Weights of a small mixture-of-experts language model, trained from scratch on English Wikipedia: 96 SwiGLU neurons an expert.
Below are experts of layer 7 (counted from 0) of a mixture-of-experts language model. Rows are named router (the router's row for the expert), gate (a neuron's input weights, with its number), up (a neuron's input weights, with its number) and show model dimensions 0-127. Each number is 128 + 24 x the weight over its row's rms, rounded and kept within 0 to 255. Numbers have three digits each.
Before each expert's rows: "comes after" lists some tokens at least twice as common just before its tokens as in all text. This comes from a sample of Wikipedia text that the model never trained on. Tokens count by the router's weight.

# expert 11
comes after: " of", "'", " in", " to", " with", "ed"
router:176123102136109105097158142137134124105109078098133100143159132134127116121114154167140144188086146139143116120152119093173084150106166132122166090154114126112144172093142176158187151112114127131156123150141166118145137152141108133142090133153147133092135129128158161126114135139167147115096074131150151122111120100124138131122127147092129148079100124104111095145138114146106109109124
gate11:126140107137110113130119114162142152140144091094140130168180118124094081138144129152167117141120137125143103141153158183103110110138161148122113153122158139112089112095130152127131115076091119158154140149139119169122126159180100177147166117159080146138109152090129145109126140138120145104102127101145152109145178189155136094143136111094158153132132088115119125130141142105129124143123
up11:202162112073116129107133075152158149143153133143103124167129148166087137121149152085125113135151095132113132136102120125125119148132124122132125122147158125102116124096106141107123101163108155153072086128100110124131159147143129112139133132112123132069132158120081108105125145121136136147106135124163149096162116153127142136128096108154175098114160135121143116135176122112174159177132
gate12:120119121100150111129127119105139115105109106110151163146098140098140121127142135141139111114141122152120069088096111156108120112127148129144147088100148166129100140140131139192170130110145162122160128117179129102147134165136138144140152103126155154132127134170144175118102089168095126163106104125152146090138107132124129164128172105065145123079096113128136100117138101140072141154126
up12:127137116104109128098125108138112087158121106070096134160140134091148098115123115106094126154142118138155069091118133149111124097128188131128104104137145093107122074207152111106118130143127115161143117159157149160089150166124151123125127101116112142150153106119119136162098143123105092090130120144118158096144168146144136116153096099130127132133114122095120101089147165127126123129155
gate13:130151137159124150125165184130170118115143135117142116138078103106137144125135159112156090103121089137123106098091116165143131100123139100160113132133115134140125175109117127154141082103131185146090113129111106178147119110103113177075149069112111148179140092155118121156124116120122139147100104101147129164141157094112144112111135127107148123152134139127116100112170132148116152096140
up13:118136143097129132104124130149143155104127093088160098151114145128140096133122162128101137094147124122154151130167132122128136084091141148100123146115104105166085153145129125126094153111097124119101120174133113149130109098144170139116130161154080141128145120128131197094136169147146169168101103130118141119125148097139087161135104072096094147109140088095122110127155123146103150103155

# expert 15
comes after: "\n", " |", " a", "|", " that", " /"
router:156146077119134101129176154145133124132104120109101094114141135139128164135103128119110184150110151125116158176132113091164127128106165145135151110133128106129131158111083124121122114128110128130140106157093148146073136139128137135185075118150135098130108145157157105136143154139150159118101123078126161079093123101117101135127113142094144081154133121143133072122184111119129118132105
gate7:136134113114113110119138104113147174145130135141130139063178078173130136173105149127148131120150138090141120120127130124109121146117150134157127123162118128078116148124091141097160112139108109152099145130075141049112111140097109112102132124130148156107153138125142131140105127134092180156138079126126159108090132120114092112138122175173102136110131139158097091127138113102102142125147
up7:149111116124109119129146163125152135162149116153146134115124141137148097143140100105143110157170051104117134150158091119153133104161072116101181137136130125115129133129135092157135133149127154146102133131126081156147124101164107121163125164159123117122111139121134135113144169106130160100124180111125084070161139077108145157132129118116107115131163113092128117140132159090168094133123
gate8:065142107119128129121148123117113114135132106100108166116174138110126160145160144101137116153103101096114141108107103130118088107102136119134135139083117091132150169089111122109101132104118115108172122147087123156139126119136110148125081118115122145084080152178118112125119140146138119094118135133124120067104117170117089126147122149138128101182116143147072116149150145131101168119173
up8:135147104162141137146118126145145117115135113136079152161145127170142109138156100086131111140116092154141091117114156127191114132158102110113126160128151082181101125113105101154123135110121124112099160102119095124113125099178109117124157127134161097126132156118090111104084110121151122166114150142110158134118127112178113124116152109131116101114201085121165118140126113123120089087140
gate9:102110103109112129115126167140114088134120145137102160100132099126124127115128135111120132133101127126115131089129114113104114138150118121122174121163090112131128119104141126102095095083087119122131114120099195119115138125131139146158104118180111157163137138088101126118187105112114079146077131083117104128061125125094092167123152106143133098144164103126119118123139168073115114126121
up9:108143120154150142183179144089115141117134107088129132125139120142178165157114111148129085136114087114126128113146130125117124139090122141153086115139166152101106135203159158126102150132161166093107150140106140141115101117152120158091112131132129105140137140134153099155080134114110123131150126074142141115137132123106139159121173158120120162145137101138123160130089144094132151163173

# expert 3
comes after: " |", ".", " 19", ")", "20", "–"
router:163159104134102080141146146148155141101158110120169077118152121171179156091098146143125179141096132157158116138115079099106089092097128137130142139156115087151138170110074141118145120136117091142115158136118175129107179129120129091115123119132113159114086133121102154162104141149116130116103123107135165120120130112138111145114120134139089134134110112110125104137142167141100107139152
gate11:122145168105104121142201098099129136160144142145115124098106166142109099119074140166117146139143121110146142131137126116111158160106146143132142156132162163147132145174057128142121151156107120109146124088135124142107161115125114108093136113131152146118139100128129128155132174116084115114180094095148134117133157123143130107140182160172136135103113138168126101125140142085156122142095
up11:129133110132103128165119108143182133146152106086172112134142098075138151148143121135127140117143135152096151111065139104149133145107115130132147110132114093097094130143162140114147115094135158173149146154153085203111134127120114145131161143135102083118110123143194118087118097110126126147097144141126137117158129142151132145119127120099102120127172138083111120151159116146128107123175
gate12:121144123128072112122106136118110197113110107154130099132148122120143138131121152128151157099083100111138134146117116095174127151138179116104165128113117143130121101132159136139125092182086115171093136151111154110159158149185152115135139138141118173146114104135110158114097111158120123146154139109133172118160181101121115087108160109119119129101097102123117099105133104116105124109095
up12:120112108113141098117123148149100150163081137127123107123169120051126137124141124088132156114133107157134126113113159133135100150134150138114119128138124131167087092143129160134091094130052106116124134137091109108123169129131147111110134138161092112157111104140141123095092070141117114094134127115122145125164151120118100114145159121090092142121140088129119104090142142102182160089121
gate13:125170139147154108113103101152129155106107181111107144100108104117166148109124145173137099128134126112050133121113126167159118150120152164116111121110112075099102149166125138144122131085149142143108097124169110141154134112101164119111124110137112138161095115144101159104137158185141150154130181116102160135111138137136122126152161115089160122118107078117114130122129147130162123111112
up13:146084138163116136136156177157149119165100091167117096169111173126162138083118152120105130138141153152137167157174084144161121144104135135132131126161132112134099123124126128135130129156120098137121105139113138094093093102147115167108115141081119088128088140127120145125121101163114101108121137111092161137134100128137084069098160112158131083129093139146127103141123112124100161122130

# expert 10
comes after: " ", " the", " a", " and", " to", " was"
router:159153135156109118165165126127166111107118141131147085139184121135172166124052135137115130149105151141135116134130116109179136093086141126146155066134109093147138119105104140143139132127107111133102111139144161111109136136147117120146089131132188115141167144158110115153147146159117170110097127065128107127138114129138082143133095126124109111108087132151114126124150126134134104122084
gate29:149177143177121141147128168085153170138155154126154110136129141116100126155141113129115137125080110147097125069111112184154129137127150124119136102142132142163114106123128102163145138176147118133134130162120154142090165104120092112140108114131106120152160132167089121164114145159127126111148150100143161106140159145086132163078132114156099102135133085126116100129114099109164104147110
up29:155137117158164118119092123164166134127139095085111076085132114107155106130155119141139079143111148137136140179132161158125158139148126136160131091110128122108135146130095120154131124172178115106158140109159118156161132120125124118094144146102131117087125131153104111167182144143160140150114172131133140127106136115097105157107173138123168132145175142106096123127127142136147107094081
gate30:120138134139118151112169080071105127066116114102128128176147164145120131125100152109079132100138121137096113108131104129123182080126167068135131086115133159146126108143102119129142131114110112131143132114170124100161123155145083069120143139132165158112151133104162164117123111124147146110148085125142100135130123128100088131111128145106113103110121124111102122129151112088159102146115
up30:160147108126101122133118136110132104106138121113143183114088121122122138116136146085149145144116086112115123089151136096168146161161123135112095122123133151121178132099121124110107158094084120132116174144115117145140100124143135113139138107079123121122096113152119155146194140126149117146110123129046100096149153144093127128172162108156149105143141139166141140107165137099128141163091
gate31:125136119126101118108131110135133120128099126131132145154151158127132148069147138135109122139159186140131164116143123103155158126123178169125140078100150135168128122133119168190122140113125126145126101134139121132101129119101100116098107168137104111168128168139148133140136130149162108130116115082120094151114130125116121198158061102129124179133120127130094090118081129117165103146137
up31:120114132112089145121085148155181122078147114168143133175140096129133131125062105122135124127159162124113120153110137116119153105114149153136110057114155141098119125171149128122106163115087114104125121111138111114091126116090143139097099162140105150129139119161114172147087118121095162115119109097106121110119127156150137128120148115095115138125139107102108091134103091087156126174143

# expert 14
comes after: "\n", "s", "ed", "\"", ")", "ation"
router:143150106152093085112152144157135159115118094105108118119158140119159159110100139150115126180102142150072112141143089081163112143107140134117156097148119110170128147123124167165173159153138112113109112156127160142149159143138083095154096089125138141100128163125117167123108156130185120125112097141115161113117123156124084144106112164149130119106131130139139099144132128135140090091137
gate11:117131162101119125105121122175110114133133092075107094138104134166138137109094164146097157160142113091110088166117081120080143164144137177117137076134144127140078111108089138168148161099107153097171110099134153138124166142108106150128093100113126148124151117150162144150141146128140141102160132115102120145153132100134140127135129131108113115135120106123095074120110144110156103113145
up11:121127145091141098119102140156085096162131124062115104113110134181124150112143144122137129149139143118128114172100113166074127134147105149120124099119157118155123076111113150185140131111099134102155070090121141125152148146098093146095131130126096136156148102131128145143125140137170137139177163129077104152114139120126139138113129130108109140162148112111111084130080124169136126143122
gate12:151071101150155099149151112174126133110139066121141130168137153128089113105113123162134122118106112107140107140113159125136128129133155120176147113080125124133141154157108110152111147145128145131141089112116145124121131161108117132137136104127152169121083121147146157095143160108115169106153155069083133122172136121124091084111145159126133126089152152128057135121136129136103126139166
up12:103123137093129150117142119132122164119121101113127118130114159066117144111128136091125146133140120117116118104098180139169144136153150131125111062112097133085126125112096138126124123143143151145145134115105118112077101170125163119118145112106120161106144117114148118104108138133118117155167132101119162142124124113113133136133126091127103105117095126077038129144055087119157129123173
gate13:082175107102091130124115111101096154107147176103145120095150105121119139122136143113136139160189092114111162126153116096165069131129146160138129089144126133125141107138086137118117138140140135108145157107124097131128149141095068114086128113135139120132129101110114153099126112156137113150123151083155148162072164143155114103168107125147170121107114152122112102131122159151114147106106
up13:100124175141126126131098113100090131101138115086136108134149106154139142108151158139135144169150131140093117118129103116129080150111130145104085094144115092153117136086090144111150152130178115108106086109081110138115159129099134148116153115135148138123092170115155104094115123117103103169120118120131149137061133149161135107135143180147167162119137163122114106102130148159130139086112

# expert 13
comes after: "-", " (", " |", ":", ",", " \""
router:188092090146142091112148146140136087103109137110135118117103144112160090100107140182112124160067144135141123170119088089146092096103158099117157103097121103162126141104094138153159132127139109120120139147146128113131130150132108109170094078134166115093093128120147120134158133185111119127115135129136123151114131156109127146104114161129087121141092101125115115102113152123109089138130
gate11:092140092125133108153169106118109092107126112122114143118115139130124094130101114111161131143073162163146096105111122137140118120093153132106128139143132133116175125093077161131108113083136091142131184118118146152101129093178127165146125139147126108116109175120156136163129162134112097140139158071101100142128176186104119113143143135153160102155106118122150130119117121133151092115139
up11:152151102144158148154138120107145141125123113133190137117151132115128114162146134130116079141131163106165127121162160173103101133109117077172132135130142110131064104124139096096079159088170076146115144116142143167136117126131126154148157118133109175141127112141112128134170139154179110137106118119169132126145107142106135161149126150151149117135122183108135125129119153080124136123159
gate12:111170099145187138143106118137146163131106112103087132152135151139135107097153137093099087135162165118160133128115119141141120110153139108167141060145140112161119111111118145163127103163142138151097117156072100118166140115146118143075147114148142097105096122171121166141122077176147097112135103127150122107162124108116156121173146128122099135101120140123138133095137111109123114114125
up12:138166119143109127132122161129143115111095137117089113074165127102148145149118101132132105081160117084145150080112114090131136107156134155120086102131133158167120125147090139171086086120141148133135103159172129115123169146137097087164120130134124146113090141127151133122130114156118095145098161106137163129087104118140136139150113146132145140138100136121141146071118131119187165118098
gate13:129129109143117112095105135131080146158108130134128166127154125088136125113149168128133124107107139154155150114152093116137100126142133106149114142104101149098182140154093139153131135150117112137153118153103075111142103050173148119112104099184145125133115122142129111151138124165131084067075142123127153170110107141149153153155137152131122119095141081150133106116119154106117114129136
up13:105137146111115152175128156103171159134135143146120133135118150137183122125141072105149175150112113155122131136100124113130120130098125089116132132128116137105099140100132123161103136137134114105134158132142152095115108121089110148112127128099111112097172146119137100108091145136084185103118107105123102120124140156135093140131154169106112139159141116167097139062097074167090109140163

# expert 2
comes after: "\n", "==", "===", " =", " ==", " b"
router:146145109170135111143151140133084168114111100148148121176145124147130132089087125173144131132137118133123087191145090120160103104136123130130171126117133126142129164126095131124132165112128161097137134144116154112082176144146111148185139096140127149131168157113110148121146137147123162128093148107118158095083138130138106170165117123128105155130110130159139102120165154121110076097140
gate7:132126129124147140150145172169152143153136157119133139133134106135163125095160149126109114104112116118116123170131139137120083146147152093160174113135129109188147098161080124128110118126163149059120128137116133051123145156101141125124133167127160151174142093104151145135136131123138104141102117120148149113140139067103157093161138131127145133141079115104127123115122162127117129175138
up7:110144146103157167125124139115090151122152124076143144153100124145127147126097088118123116143127154129136048099133162137148164118117124101118138114069130126166128128092115094101162148112118098147104124147106099105145116165130155126108105137106158159174170145089127117126135160116133104103150127151121124111095158104160143151163126111119137141162112124098147154103187162107131137155154
gate8:130148115129127179074093135105111125162120087118128103151120112117167112112110095144136121118156126146099130142164103172115135113105174123124127125075108131101100141140150129082164122164147154095091101130077148146144103120128160114119162160129135128113131119136091105120131140112111099122114114098100136077108125119153121120186136138145180136159133161123126140122136125084137137191148
up8:141098131131145139138098139093172108097110117124119135126121153102129153154144133150143146156138144147131152163186167170121085154121122133185098090128145111131144137125103168088123117112168152166070150131134135133114127173104137085089105112131118179137172118167127146127115138144117126113116170136092094133123155152111128117111121119107142146095156111145149127062132117140094123135123
gate9:117120156167167136135144127091126130117135137093089136143148123126136154140120116131140132123185132118082143139146083184138114118132128113117144098094147152104146122107118112136126149135070136074125113163152128118133162099117119064144115111118122133116166127125130115173097098154119131156098123121162098139132166145131121164116055111116136139144085126119122189160160136173128129135133
up9:115158161147130102117125163152144153102188118158127140149127142113123133135147151130150137148082136131146135144175153142113133122122106108137136128142123134127154166139116099125175151136151134092154081102137087104132108190135161151145113134122141154130144146135110160072127141120124149143191157140129088099090140120100092117148154158104117098180125112118139137107084124133075155129160